config.yaml
n_layer: 11
d_model: 512
n_experts: 4
experts_per_token: 1
d_expert: 528
d_shared_expert: 0
activation: "geglu"
moe_layers: [0, 1, 2, 3, 4, 5, 6, 7, 8, 9, 10]
router_score: "softmax"
normalize_top_k: false
routed_scale: 0.962
balance_loss: 0.00467
balance_bias: false
init_std_router: 0.0157
lr_router: 0.00252
vocab_size: 32000
norm: "rmsnorm"
norm_eps: 1e-05
tie_embeddings: "early"
optimizer: "soap_variant"
lr: 0.0125
grad_clip: 0.5
batch_tokens: 131072
seq_len: 768
train_tokens: 538100000
steps: 4106
dataset: "wikipedia_en"
Below are experts of layer 5 (counted from 0) of a mixture-of-experts language model. Rows are named router (the router's row for the expert), gate (a neuron's input weights, with its number), up (a neuron's input weights, with its number), down (a neuron's output weights, with its number) and show model dimensions 0-63. Each number is 200 + 20 x the weight over its row's rms, rounded and kept within 0 to 999.
Before each expert's rows: a language model's description of what the expert responds to; "mostly gets" lists some tokens that are sent to it at least half of the time. This comes from a sample of Wikipedia text that the model never trained on.

# expert 3
What it handles: Word endings, head nouns. Final pieces and suffixes completing a word, and head nouns closing a name or phrase, such as -s, -ation, districts, Hospital, Cup.
mostly gets: "ation", "wood", " station", " games", " Championships", "ism"
router,206,205,208,192,188,190,213,167,262,179,185,204,201,215,200,199,185,196,192,217,197,222,204,129,171,213,215,216,231,203,203,215,194,207,193,199,208,196,211,215,195,203,219,272,217,196,197,199,213,194,177,207,200,149,197,202,192,200,206,174,138,206,193,178
gate26,217,211,195,207,192,205,180,229,192,191,210,187,177,225,226,167,188,190,187,207,201,203,178,231,226,209,224,220,200,201,217,200,197,168,187,226,224,184,191,194,220,186,192,189,218,251,221,189,199,204,214,202,163,215,209,215,212,192,233,201,186,197,226,187
up26,176,168,215,188,212,199,215,220,220,216,192,201,207,224,193,213,178,209,199,188,200,233,208,204,181,205,185,216,207,207,173,217,164,199,190,232,209,187,201,212,195,177,180,210,157,161,237,192,207,216,199,190,201,179,209,220,209,195,163,212,205,194,181,184
down26,178,198,197,202,197,189,218,158,209,204,195,221,207,224,183,186,218,216,205,226,217,213,207,173,198,163,218,180,206,209,204,189,204,226,197,185,179,199,242,179,178,206,182,181,189,196,190,165,174,212,174,187,209,173,178,158,176,204,182,184,219,183,196,247
gate27,216,210,172,215,200,259,164,182,210,172,194,200,203,202,175,176,179,188,156,191,195,237,230,207,178,209,217,183,220,188,173,197,199,186,219,201,183,207,185,183,229,193,195,201,174,160,210,232,160,203,193,170,196,208,165,172,217,251,170,209,208,183,190,187
up27,201,200,186,239,181,242,190,196,225,197,176,192,228,182,195,191,213,195,159,212,227,198,181,220,194,244,238,208,213,196,163,187,177,188,215,207,228,210,211,189,215,218,212,217,144,193,154,159,166,218,194,184,166,198,170,178,221,200,190,187,211,187,180,206
down27,205,199,236,186,181,184,198,218,208,203,197,193,170,211,206,161,185,176,206,166,215,164,227,231,204,213,191,217,219,225,224,223,190,212,210,185,153,215,189,197,149,173,176,185,192,171,205,179,224,202,204,204,214,205,184,203,220,217,234,173,165,196,200,201
gate28,177,194,179,208,223,220,199,166,184,188,207,216,225,185,183,184,177,186,210,208,188,223,185,212,209,201,179,223,215,218,208,218,242,202,189,170,231,221,185,190,189,215,207,217,223,223,208,213,166,167,196,202,210,173,159,181,251,186,233,201,214,227,176,208
up28,186,232,195,172,221,209,189,190,186,179,225,200,179,166,137,226,199,232,187,210,180,234,162,192,200,214,206,198,172,175,182,189,209,204,180,155,217,206,167,173,180,218,192,184,221,214,199,215,201,161,180,207,207,166,199,170,184,193,191,188,186,170,177,200
down28,233,167,199,201,192,190,219,228,169,205,174,199,192,215,195,190,214,213,223,206,179,206,177,182,218,188,231,201,225,226,233,201,210,216,175,181,231,209,197,216,199,194,216,221,197,217,182,229,192,208,224,233,226,183,201,177,183,194,211,175,184,237,158,197
gate29,198,183,195,206,186,187,231,185,201,214,241,193,189,219,192,236,193,204,228,172,234,222,219,198,203,220,202,196,183,202,225,214,175,196,235,198,204,180,182,168,197,178,211,161,197,198,198,196,243,206,252,190,184,180,209,197,230,202,234,166,181,211,219,192
up29,196,237,191,153,216,216,214,197,187,208,169,199,203,196,204,189,226,187,196,229,194,212,203,210,227,195,176,209,202,207,218,215,235,208,178,181,212,182,236,210,181,228,178,222,190,165,198,184,176,205,194,196,222,200,198,214,190,184,183,190,203,172,190,202
down29,208,185,210,225,196,158,214,210,197,221,207,189,198,214,175,172,198,210,201,174,171,215,174,211,196,202,192,170,217,178,162,215,236,187,207,218,213,189,182,194,255,209,183,194,211,178,204,193,178,192,202,162,189,187,206,203,207,214,187,223,186,238,189,166
gate30,192,188,181,196,202,184,220,213,212,168,156,203,186,210,219,176,214,205,191,180,196,218,193,181,220,191,190,205,213,217,164,226,227,221,167,191,183,183,173,226,198,184,237,182,177,192,185,242,207,157,224,211,238,190,209,191,188,158,198,171,216,213,190,215
up30,188,189,215,215,220,185,227,217,222,199,141,180,197,218,216,214,211,170,182,207,205,222,187,188,215,179,194,186,196,234,187,216,199,238,225,203,192,172,210,212,190,196,197,190,204,193,173,241,232,163,218,192,229,188,231,213,186,152,191,180,229,201,182,209
down30,206,211,213,202,205,189,231,186,184,218,198,226,210,183,187,190,174,174,230,166,186,194,173,224,201,248,183,227,207,191,235,206,193,202,225,199,203,201,198,233,217,215,215,180,202,179,160,225,209,212,186,233,195,234,195,239,206,178,206,217,209,227,152,200
gate31,231,187,230,216,183,209,229,182,196,203,213,182,169,236,185,186,243,234,189,141,211,217,215,224,201,197,191,211,192,203,214,206,202,166,195,175,187,196,209,169,191,167,185,178,217,196,177,215,193,216,219,214,163,223,212,208,165,212,198,219,191,174,247,191
up31,213,212,243,205,198,204,229,188,183,190,192,183,174,241,168,198,216,216,193,150,209,197,178,220,205,236,179,171,211,190,177,189,207,181,167,179,190,211,236,205,183,158,184,193,164,196,179,216,202,215,192,178,183,199,203,220,184,158,214,195,190,195,204,207
down31,171,258,208,192,155,215,190,180,166,210,197,194,213,224,190,179,150,160,174,213,217,220,219,205,254,154,186,214,189,195,203,246,259,209,212,181,168,208,200,197,225,189,188,206,215,187,207,211,170,195,173,215,187,184,192,197,228,202,226,213,179,208,210,234
gate32,249,192,207,162,215,185,207,228,137,171,184,199,226,197,194,167,238,190,214,174,206,242,197,197,197,219,179,184,183,230,203,202,190,220,184,198,202,195,172,248,233,222,219,175,223,199,205,207,157,208,226,201,173,221,182,162,227,192,206,223,207,200,238,207
up32,203,169,216,201,203,200,185,196,224,204,206,185,180,213,219,200,190,204,204,153,224,163,217,225,244,181,228,198,215,175,161,204,178,204,171,208,220,204,191,151,205,166,189,202,167,234,170,202,189,221,228,198,218,166,234,177,183,228,193,187,217,211,166,193
down32,184,217,197,212,215,217,190,166,282,229,219,239,156,271,180,203,194,230,180,214,218,187,233,261,222,203,190,211,180,197,240,186,228,249,193,231,210,200,241,190,216,205,169,230,211,252,185,212,191,181,195,197,179,205,201,164,200,206,235,220,208,197,176,184
gate33,190,208,207,197,209,186,205,184,220,184,200,201,185,140,235,207,183,214,198,198,181,207,213,215,182,228,200,193,163,167,190,193,221,180,191,226,206,197,199,152,230,191,211,168,219,238,204,198,187,208,173,208,216,232,210,204,193,235,216,191,211,179,196,232
up33,198,185,245,209,169,193,198,236,205,207,166,191,189,221,207,220,185,175,230,210,212,224,184,201,199,236,222,202,199,205,192,181,158,218,217,181,199,200,190,190,180,205,182,202,179,210,202,199,200,223,210,214,161,209,228,223,200,211,197,179,205,196,203,197
down33,221,224,224,227,215,226,168,170,190,206,205,194,195,184,237,192,194,240,194,204,233,194,191,203,250,160,201,179,175,182,179,202,210,204,155,227,189,229,170,172,219,185,201,211,186,192,217,200,182,205,210,204,228,174,168,186,183,185,162,190,152,200,175,200
gate34,172,203,164,239,183,227,185,191,209,204,228,193,207,196,234,212,192,161,187,198,197,220,202,209,233,204,188,214,150,232,206,245,196,178,183,189,203,179,179,220,194,200,186,173,192,205,202,194,214,197,180,175,211,245,194,200,189,144,200,210,220,213,180,190
up34,170,222,265,182,198,176,212,207,209,202,196,221,219,183,184,198,162,188,205,186,206,192,235,221,189,214,224,205,241,179,223,201,226,199,170,206,189,235,216,195,188,199,215,198,160,233,192,198,198,186,189,214,216,190,231,222,205,224,182,188,186,187,228,242
down34,186,242,164,218,238,206,187,163,230,215,190,234,176,177,211,233,211,215,172,225,188,212,201,188,242,192,182,157,187,196,178,205,205,191,187,190,175,177,209,142,198,163,191,231,229,174,176,220,195,210,214,220,190,206,195,226,207,213,220,191,198,213,228,209
gate35,198,215,229,222,183,214,186,186,195,198,198,180,198,237,210,204,171,206,185,217,227,230,194,178,192,219,179,192,188,202,162,210,186,188,187,216,186,226,225,216,201,254,196,175,231,191,190,192,209,204,174,201,208,195,229,153,199,194,215,212,196,181,202,202
up35,198,214,192,221,205,193,164,220,207,219,224,187,185,188,215,222,186,163,218,202,206,226,209,188,231,190,182,214,183,185,176,206,216,178,199,212,198,217,192,199,230,230,233,222,213,212,199,165,193,197,185,185,195,225,232,188,184,220,184,228,213,186,217,193
down35,230,206,216,209,205,224,210,220,158,191,216,188,214,219,247,196,195,178,239,182,224,223,198,252,189,160,183,198,186,210,208,189,232,194,231,191,202,201,176,215,207,231,209,203,211,214,227,215,181,169,191,227,198,189,216,166,236,190,224,210,189,170,216,184
gate36,222,174,161,238,215,188,221,193,196,212,231,177,208,218,185,164,200,208,176,167,186,171,201,209,238,173,205,204,193,198,225,194,204,221,160,207,194,237,188,217,186,228,221,248,173,200,216,218,152,207,151,244,216,191,222,195,217,158,202,175,228,212,187,204
up36,203,212,244,151,184,181,188,189,238,191,180,191,201,198,184,204,198,208,229,186,206,209,205,195,169,197,192,182,205,161,216,210,156,197,262,197,221,202,203,189,183,237,160,185,199,206,215,194,228,203,235,160,236,199,200,184,197,208,200,213,166,208,192,202
down36,191,186,167,207,219,226,196,208,212,175,191,160,203,165,246,199,183,220,177,192,179,177,226,178,209,181,194,197,196,186,166,222,149,212,230,187,196,235,188,192,197,219,159,208,215,194,240,159,168,216,191,191,187,194,187,227,215,160,199,182,198,191,223,206

# expert 2
What it handles: Phrase-initial word starts. First pieces of content words and numbers opening a phrase after the, a pipe or a colon, such as New, St, two, 10, Lab.
mostly gets: " U", " P", " New", " O", " new", " St"
router,208,206,195,199,223,213,193,220,147,271,217,179,192,206,221,206,212,208,200,183,163,174,209,202,214,244,196,215,186,157,189,197,189,204,199,201,201,231,195,186,198,191,207,185,195,304,203,193,229,210,214,184,191,179,229,207,207,219,213,187,176,202,209,258
gate26,238,173,219,181,208,210,180,205,207,206,188,191,208,210,174,233,208,236,214,190,225,195,200,209,203,218,193,189,156,224,213,161,144,181,221,199,205,183,230,209,173,242,242,167,193,214,203,234,216,239,230,181,206,220,176,196,180,192,209,173,205,207,189,214
up26,211,183,201,211,204,153,189,216,177,233,208,210,200,199,210,203,191,171,217,169,176,162,199,200,199,195,176,189,216,167,202,242,211,203,202,215,212,206,205,211,217,205,192,202,186,215,191,215,156,183,154,223,214,174,212,162,174,200,186,169,220,183,210,182
down26,208,185,191,186,186,179,196,197,195,214,194,216,196,204,197,175,217,181,212,181,223,185,169,212,211,215,183,204,192,195,197,224,216,218,215,197,188,185,218,217,198,173,234,187,197,190,191,188,188,200,219,222,194,214,170,172,160,178,215,189,208,188,201,188
gate27,223,196,205,228,212,225,217,191,196,182,182,205,205,154,197,202,188,187,185,169,193,209,177,187,214,177,208,230,173,209,220,214,197,208,229,219,188,249,205,199,217,205,199,214,205,239,215,178,211,207,223,172,208,237,187,198,190,246,186,192,178,187,206,233
up27,184,180,217,218,232,195,182,223,221,213,247,216,216,188,258,225,209,175,249,230,240,206,177,179,168,175,164,235,203,188,188,214,187,200,173,197,205,195,183,189,179,207,190,190,237,198,176,207,204,236,194,194,240,183,172,192,225,208,173,199,189,214,214,213
down27,185,194,220,170,196,163,203,244,178,236,201,200,202,184,164,182,194,193,209,175,213,187,181,214,176,217,243,192,223,175,227,171,222,240,188,219,198,195,214,191,169,234,227,221,187,225,221,174,178,204,202,175,206,187,205,186,246,187,199,203,227,187,228,218
gate28,182,209,167,213,178,207,208,203,213,174,232,191,214,168,191,202,219,208,167,210,177,162,216,175,200,181,212,198,180,220,186,210,216,206,204,199,210,208,204,203,218,191,172,199,181,199,214,206,191,199,175,199,209,169,234,232,208,220,187,168,200,174,237,202
up28,196,176,209,225,160,234,203,217,215,189,208,201,224,148,202,214,205,189,183,204,168,164,227,200,235,185,199,215,193,181,149,209,224,219,202,182,200,233,178,238,197,189,204,203,252,212,222,204,178,206,195,228,195,155,216,197,226,192,178,165,160,213,195,211
down28,206,134,214,186,180,164,183,198,226,216,283,191,172,223,223,217,200,225,229,186,202,211,155,185,226,187,184,165,221,217,230,157,184,217,161,217,209,195,203,197,184,218,168,193,149,187,191,180,213,176,161,174,234,180,186,190,200,184,214,197,176,190,210,204
gate29,202,192,196,219,225,212,227,186,227,180,203,164,209,204,188,235,162,210,207,210,216,226,173,223,227,179,182,223,208,200,211,220,195,172,214,169,230,196,214,192,192,213,203,217,186,200,210,191,217,201,185,169,210,207,213,217,206,218,233,182,203,202,195,188
up29,183,218,150,206,177,213,236,191,213,206,197,180,187,194,195,212,218,211,191,202,169,179,205,185,207,240,171,220,200,255,206,206,216,171,203,208,189,168,221,186,209,237,198,216,220,194,191,159,167,224,154,234,178,250,206,201,178,199,218,193,188,205,193,199
down29,218,163,204,188,190,208,183,217,182,192,241,175,209,214,191,206,212,213,198,194,179,175,208,201,195,191,216,248,178,213,231,207,197,213,202,223,209,212,196,189,198,200,205,224,191,189,189,168,202,210,176,177,198,198,190,190,182,157,215,212,193,231,208,199
gate30,155,188,215,168,188,193,214,193,187,166,226,219,225,197,203,191,161,185,189,202,196,169,192,189,212,212,171,218,218,188,166,201,185,200,194,198,211,247,209,204,215,210,194,183,188,195,207,173,168,202,203,184,192,179,223,205,172,216,192,198,197,192,180,220
up30,225,204,198,209,214,209,198,197,196,201,185,177,219,197,220,211,210,211,187,187,164,189,169,179,207,160,206,187,181,226,187,199,186,233,190,219,202,189,212,246,212,212,224,240,219,195,168,203,178,229,199,215,200,208,242,197,180,219,219,194,165,221,210,171
down30,223,188,185,188,212,215,214,195,208,164,196,187,185,183,204,224,179,175,161,202,211,183,150,205,197,214,212,188,200,208,213,180,202,207,207,217,207,170,186,209,192,205,227,197,240,181,198,236,215,168,171,179,185,200,237,202,221,250,212,211,218,214,190,198
gate31,231,201,188,233,220,212,196,223,198,166,177,184,193,189,200,211,178,238,219,208,208,210,203,193,217,171,233,197,159,180,220,210,211,235,206,225,176,201,167,243,205,203,220,189,200,206,176,216,209,187,222,186,185,190,194,178,183,212,223,219,158,203,172,209
up31,193,200,205,174,228,176,215,210,232,228,233,216,235,194,188,235,211,217,200,234,176,181,219,186,241,178,176,222,203,214,223,191,180,172,181,195,198,252,191,248,209,198,210,205,189,206,215,195,221,138,207,204,206,212,200,221,212,197,167,180,192,208,194,221
down31,192,209,175,213,209,189,218,219,162,187,208,177,192,193,220,218,219,162,178,213,183,205,207,184,200,197,217,221,180,219,163,192,209,202,235,218,187,192,146,199,239,219,201,189,173,222,193,224,194,231,203,186,219,215,180,192,194,179,213,211,198,218,203,235
gate32,202,194,212,211,181,214,201,166,229,215,149,198,187,189,180,223,195,180,241,184,187,184,188,201,209,191,199,221,206,218,194,230,225,230,195,233,192,195,217,216,192,210,196,181,189,202,219,229,214,196,202,182,207,227,193,213,198,193,159,202,128,204,180,220
up32,199,206,191,174,166,210,177,190,230,179,186,215,182,175,202,188,186,198,213,214,193,186,221,228,175,231,180,203,239,224,203,195,211,198,201,202,218,195,171,162,175,191,233,167,176,191,233,195,212,176,177,158,187,239,201,203,186,204,227,190,169,197,192,208
down32,168,197,169,207,214,198,182,171,202,217,230,181,193,184,190,159,236,219,215,200,159,172,218,194,191,189,190,222,204,192,206,216,160,191,180,200,188,204,197,171,224,203,201,207,202,204,180,223,215,166,222,193,203,214,182,220,216,213,227,174,203,165,169,190
gate33,220,227,200,167,177,226,207,196,183,209,194,229,213,213,233,237,174,225,193,198,192,182,216,186,220,218,214,195,249,230,203,168,242,206,221,221,222,207,224,252,188,191,242,208,254,174,201,223,208,185,201,220,220,184,197,207,226,204,182,225,206,219,230,161
up33,238,204,231,187,164,163,190,183,227,194,192,161,198,200,175,206,176,235,240,202,212,203,148,186,183,168,193,163,166,210,153,264,169,204,174,190,221,210,181,175,197,201,198,185,197,183,172,171,194,184,197,179,181,218,175,134,168,212,178,195,208,200,184,217
down33,199,172,160,200,187,198,204,236,161,234,145,177,176,173,207,186,204,228,233,172,194,209,198,250,192,201,212,218,210,184,214,199,233,185,223,206,188,244,200,191,202,200,191,197,181,222,190,228,224,188,190,191,195,194,191,156,228,189,194,191,224,223,192,165
gate34,201,181,194,204,223,212,185,215,207,199,210,189,173,172,189,227,201,187,204,223,193,159,198,139,180,179,196,214,199,205,219,205,195,202,211,216,212,209,173,221,202,177,199,233,196,182,240,250,190,198,176,186,199,208,240,207,181,197,174,185,190,168,212,217
up34,227,194,182,190,169,195,216,219,218,223,225,200,174,188,226,180,211,213,185,206,165,170,189,204,214,210,204,187,162,220,172,165,196,224,234,243,224,214,196,233,202,170,220,204,212,197,237,190,175,204,218,210,181,240,235,203,186,215,185,208,187,171,185,226
down34,223,197,178,184,179,202,193,202,230,196,162,189,188,191,208,214,189,239,200,198,188,185,213,224,226,214,196,175,207,193,180,180,214,206,185,256,220,199,183,204,188,193,192,207,211,205,220,193,217,210,179,222,180,187,176,180,189,227,182,186,229,197,192,198
gate35,207,154,197,223,187,179,194,207,234,211,220,190,199,188,225,179,201,209,214,203,217,229,220,164,161,223,212,206,205,175,199,212,201,227,200,222,186,207,171,192,208,195,197,176,188,197,203,207,205,166,206,193,191,170,208,238,191,164,194,203,170,185,191,206
up35,196,253,168,171,224,220,217,197,178,171,164,198,209,233,160,232,218,186,172,205,183,160,180,254,238,189,167,188,204,206,188,202,201,162,221,215,190,172,220,216,195,200,199,214,208,188,196,188,202,226,173,218,195,210,189,180,206,235,199,233,220,219,212,181
down35,194,204,179,216,196,148,189,237,217,222,220,213,173,205,210,193,170,238,231,216,184,212,202,208,155,202,219,182,154,191,206,232,188,201,166,225,190,196,245,243,223,190,162,195,216,173,189,207,188,211,197,211,192,246,187,190,175,208,167,213,213,179,181,180
gate36,197,220,222,206,192,205,182,212,192,177,175,214,208,166,207,192,180,192,219,195,175,176,221,166,210,198,203,182,177,196,226,190,186,213,216,168,242,188,203,207,176,177,170,172,222,177,228,216,188,192,187,180,198,187,179,179,170,215,188,199,239,222,207,209
up36,192,171,188,173,203,218,181,197,186,196,159,209,189,231,218,211,186,233,199,179,187,183,223,174,233,185,210,186,184,170,171,183,167,187,202,163,237,194,239,206,182,223,147,208,206,189,205,219,213,217,212,198,181,233,220,182,182,223,197,226,230,199,207,190
down36,187,171,174,188,214,200,197,221,190,206,214,225,182,217,180,209,222,192,151,189,206,206,206,198,196,168,225,179,171,211,157,185,178,205,195,167,224,212,225,200,246,192,171,223,195,175,212,231,203,212,219,206,176,174,192,211,201,235,176,154,205,208,198,217

# expert 0
What it handles: Sentence and line ends. Line breaks, periods, closing brackets and heading markers, plus auxiliary verbs after the subject, such as was, is, has, had.
mostly gets: "==", " had", " is", " also", " been", " has"
router,198,195,197,206,200,203,212,181,165,176,212,208,205,191,183,217,193,203,198,193,222,193,143,241,208,184,190,181,199,221,205,188,208,198,207,201,197,171,186,197,201,213,190,167,202,168,208,194,189,179,221,204,214,227,189,198,200,193,202,226,234,197,201,168
gate26,191,188,242,190,241,229,184,198,172,213,185,199,222,213,163,194,205,213,191,221,159,211,204,197,221,201,184,199,247,190,209,195,214,179,219,203,233,219,205,196,218,207,229,202,174,194,181,186,167,203,187,174,213,206,220,173,158,211,222,201,178,164,190,225
up26,198,224,234,173,179,176,177,207,176,214,219,200,189,191,156,187,200,203,188,213,207,218,182,230,243,193,207,170,190,177,235,203,155,205,174,195,239,206,207,191,180,228,200,222,212,173,202,212,204,204,206,251,195,231,215,174,198,202,187,217,209,224,209,200
down26,197,235,205,187,213,199,236,181,198,209,195,237,198,178,244,190,189,194,208,217,182,195,173,198,203,221,183,202,197,183,172,224,221,216,209,239,254,211,194,174,200,192,188,202,232,191,238,204,205,186,191,228,202,216,229,227,204,194,214,224,237,224,230,214
gate27,205,205,230,229,194,188,200,206,183,195,193,203,205,194,234,201,179,217,217,231,232,200,187,201,218,188,190,236,214,227,209,205,222,181,160,215,202,221,171,191,174,209,210,185,204,207,211,207,231,179,225,202,227,206,199,226,188,191,191,197,199,206,173,206
up27,240,172,207,206,211,206,207,216,215,191,209,182,217,207,227,182,198,190,221,212,185,201,168,191,199,166,218,240,210,194,209,217,197,196,145,186,209,188,186,172,181,218,185,168,184,191,226,209,223,193,192,183,203,209,180,192,227,203,214,212,239,196,157,183
down27,185,187,190,223,215,200,202,167,174,170,180,182,189,194,200,224,214,193,187,197,179,219,195,211,215,206,204,200,180,197,187,174,167,197,191,208,182,211,165,204,184,209,196,169,191,196,189,170,227,184,202,218,258,205,175,232,153,148,168,214,219,240,185,207
gate28,218,198,207,197,208,205,192,194,180,207,205,202,176,245,177,168,212,221,189,178,190,201,234,248,225,181,198,192,224,202,193,216,220,188,210,180,197,179,215,198,175,177,204,153,195,197,190,185,192,184,222,189,186,208,206,216,198,200,216,197,204,245,200,216
up28,220,200,196,228,236,233,186,211,206,182,174,203,188,239,195,186,181,204,215,176,174,195,194,177,204,162,190,201,198,181,184,193,204,234,201,221,214,247,186,201,216,191,235,179,199,219,216,201,223,195,192,240,199,190,190,232,246,206,213,206,218,207,183,208
down28,206,200,223,201,194,213,202,208,206,210,203,176,206,202,167,184,167,208,187,182,198,190,209,184,180,205,196,189,168,228,221,213,211,239,202,196,221,197,206,182,163,199,217,187,208,206,187,186,208,196,227,220,184,208,200,194,213,190,205,175,181,233,149,191
gate29,228,193,196,212,186,196,210,175,202,234,207,219,215,201,184,181,209,244,210,186,187,198,155,172,225,148,210,193,196,177,207,195,207,183,202,173,195,203,194,193,202,193,186,215,187,215,192,182,200,208,189,146,231,164,209,232,187,204,198,174,188,202,208,228
up29,216,189,176,214,214,202,174,200,234,177,223,222,207,180,172,231,202,209,200,168,183,216,183,166,224,207,179,210,203,192,186,181,209,196,207,169,191,231,223,209,213,211,230,216,170,235,201,195,198,210,191,197,218,222,208,209,195,186,197,177,226,205,207,171
down29,227,164,184,197,213,166,200,160,223,199,181,185,195,170,195,200,181,207,177,183,208,199,221,160,205,188,223,188,237,209,181,180,184,153,235,213,212,197,229,191,232,240,193,188,231,190,211,182,232,176,207,192,190,178,189,209,184,184,170,173,173,161,206,220
gate30,191,212,147,185,198,220,227,261,190,199,190,168,229,197,229,181,231,172,179,229,199,213,190,208,202,203,205,168,227,170,181,211,191,213,197,193,201,194,207,204,206,180,203,177,159,191,157,198,223,167,213,209,200,218,198,200,174,207,182,213,203,221,220,230
up30,194,195,221,191,226,173,177,152,192,222,218,235,176,210,201,208,217,220,229,191,148,201,166,198,187,156,187,200,216,246,214,210,188,172,214,199,205,199,200,238,192,177,209,211,225,215,184,217,218,233,173,206,216,197,159,214,201,195,225,215,211,201,191,189
down30,167,214,202,198,180,217,206,200,195,236,171,224,226,181,206,189,151,211,203,194,219,191,168,203,234,193,206,191,156,198,198,239,199,229,219,166,187,215,181,180,242,163,222,230,196,199,168,237,174,205,229,204,186,184,206,197,190,181,210,222,155,227,176,162
gate31,201,210,211,203,202,189,220,188,196,190,176,184,231,199,175,199,181,164,228,204,168,199,197,218,227,202,209,175,192,210,207,200,202,214,166,233,230,227,212,205,187,186,222,210,200,220,205,193,206,220,180,219,211,195,219,185,199,196,211,196,212,197,211,176
up31,197,186,175,216,195,204,177,218,195,204,206,205,194,222,249,225,243,217,187,199,238,204,165,180,183,188,186,211,215,186,187,192,211,185,257,174,195,189,186,199,198,201,204,187,199,195,204,202,211,206,196,164,198,213,202,217,215,207,190,200,181,186,163,230
down31,203,176,200,182,184,198,222,183,148,201,224,215,231,220,187,188,200,168,199,193,204,214,171,196,203,227,260,200,222,190,186,195,213,208,225,161,204,167,209,188,198,208,203,174,239,218,188,187,184,192,188,199,211,234,216,217,215,210,188,181,207,188,167,228
gate32,188,209,212,219,193,177,204,220,164,222,215,183,217,197,218,181,198,206,202,196,205,184,218,233,221,201,193,220,169,225,178,148,166,170,177,193,211,214,184,231,195,184,187,234,156,226,205,180,241,207,180,189,224,188,203,164,213,186,228,219,212,197,185,153
up32,166,220,183,229,188,195,207,188,193,218,224,205,191,197,204,208,182,201,233,199,179,184,182,215,199,182,205,203,149,232,173,182,160,186,192,207,227,241,149,158,187,177,210,201,166,220,212,189,214,193,183,182,211,202,186,196,211,180,248,213,170,213,204,151
down32,186,193,185,167,237,202,202,213,166,193,220,209,201,201,189,202,170,238,216,195,194,192,214,203,195,213,196,194,213,179,187,178,173,190,207,181,190,204,207,218,174,202,182,188,202,232,185,203,222,218,187,253,207,186,178,181,170,216,222,213,205,195,195,192
gate33,153,169,211,209,186,214,202,193,192,221,180,228,212,197,219,259,217,175,186,202,110,157,212,201,199,193,207,206,196,211,208,203,174,175,169,217,179,210,170,194,195,179,195,203,180,186,206,194,167,196,216,203,211,201,174,201,155,212,251,204,214,197,213,189
up33,175,170,213,238,200,194,192,201,180,218,177,239,218,231,221,221,174,189,213,223,158,195,190,207,205,167,177,192,183,203,196,223,158,177,176,215,215,207,203,189,193,203,195,204,211,212,200,193,178,246,178,246,193,179,152,205,194,191,212,191,163,208,186,212
down33,219,161,221,166,218,155,230,186,181,182,216,201,199,221,201,194,216,177,230,187,196,221,181,250,175,182,181,224,158,194,265,204,177,162,225,210,183,231,196,245,208,197,205,189,193,205,194,192,205,237,203,221,226,216,219,178,199,238,217,197,193,191,198,205
gate34,227,212,249,186,188,218,178,209,197,224,233,186,180,198,185,194,190,200,207,159,175,163,151,219,180,200,234,181,199,219,167,161,203,208,194,207,213,215,206,223,199,191,193,203,168,200,192,230,222,174,203,181,182,187,191,207,221,221,213,186,218,212,185,210
up34,191,218,243,195,193,215,169,210,188,235,209,184,194,201,221,225,154,201,189,213,210,193,207,171,189,182,180,173,166,211,181,176,228,194,195,212,190,213,216,179,221,233,175,202,200,207,184,173,237,188,171,169,199,148,234,216,220,180,199,181,182,213,181,211
down34,211,219,227,190,189,229,185,193,204,194,172,179,189,202,224,212,195,210,200,172,191,221,210,183,180,182,198,217,165,192,189,201,229,228,216,199,230,201,215,189,187,212,214,162,206,217,215,212,181,213,231,152,201,184,225,236,190,201,198,147,210,201,189,202
gate35,227,188,178,193,187,223,165,189,156,196,215,225,216,186,226,243,197,184,160,177,207,157,189,214,181,207,194,216,216,201,176,183,204,180,255,177,227,218,218,197,192,175,193,202,218,182,187,206,186,209,169,172,205,225,214,200,152,197,193,197,228,227,172,211
up35,178,214,208,187,201,206,191,175,149,211,188,227,175,235,168,227,214,210,201,207,188,212,227,185,173,153,221,216,233,218,186,194,181,221,176,182,169,210,211,222,186,196,240,180,253,190,202,217,185,198,187,199,202,219,197,163,202,214,223,221,210,193,185,190
down35,174,199,192,242,214,252,206,194,191,171,196,210,218,186,238,195,159,181,201,200,213,210,185,196,184,208,188,173,170,195,165,221,196,216,218,203,236,211,189,217,181,207,187,193,194,228,235,189,182,220,189,220,181,229,230,184,196,210,187,178,212,208,224,219
gate36,200,221,164,206,198,190,170,213,213,207,193,183,195,175,216,186,162,200,176,194,177,200,185,211,195,194,166,236,196,224,176,221,200,207,198,179,205,239,222,218,214,203,221,182,193,232,170,196,209,177,170,226,209,225,224,212,213,183,169,139,237,206,185,202
up36,183,219,211,200,226,190,201,217,199,249,211,169,233,253,193,213,225,194,195,194,227,227,181,221,184,181,208,158,240,179,234,193,190,198,221,196,182,181,165,191,209,202,187,160,221,204,178,233,166,224,208,204,232,175,168,183,215,194,183,236,187,203,202,178
down36,188,167,202,213,208,200,194,205,235,230,209,211,203,181,195,195,203,200,210,180,211,167,209,217,200,193,201,191,198,178,188,213,187,180,205,228,168,171,210,216,225,179,219,215,208,193,205,199,167,191,246,205,251,203,150,188,226,195,219,157,194,192,198,201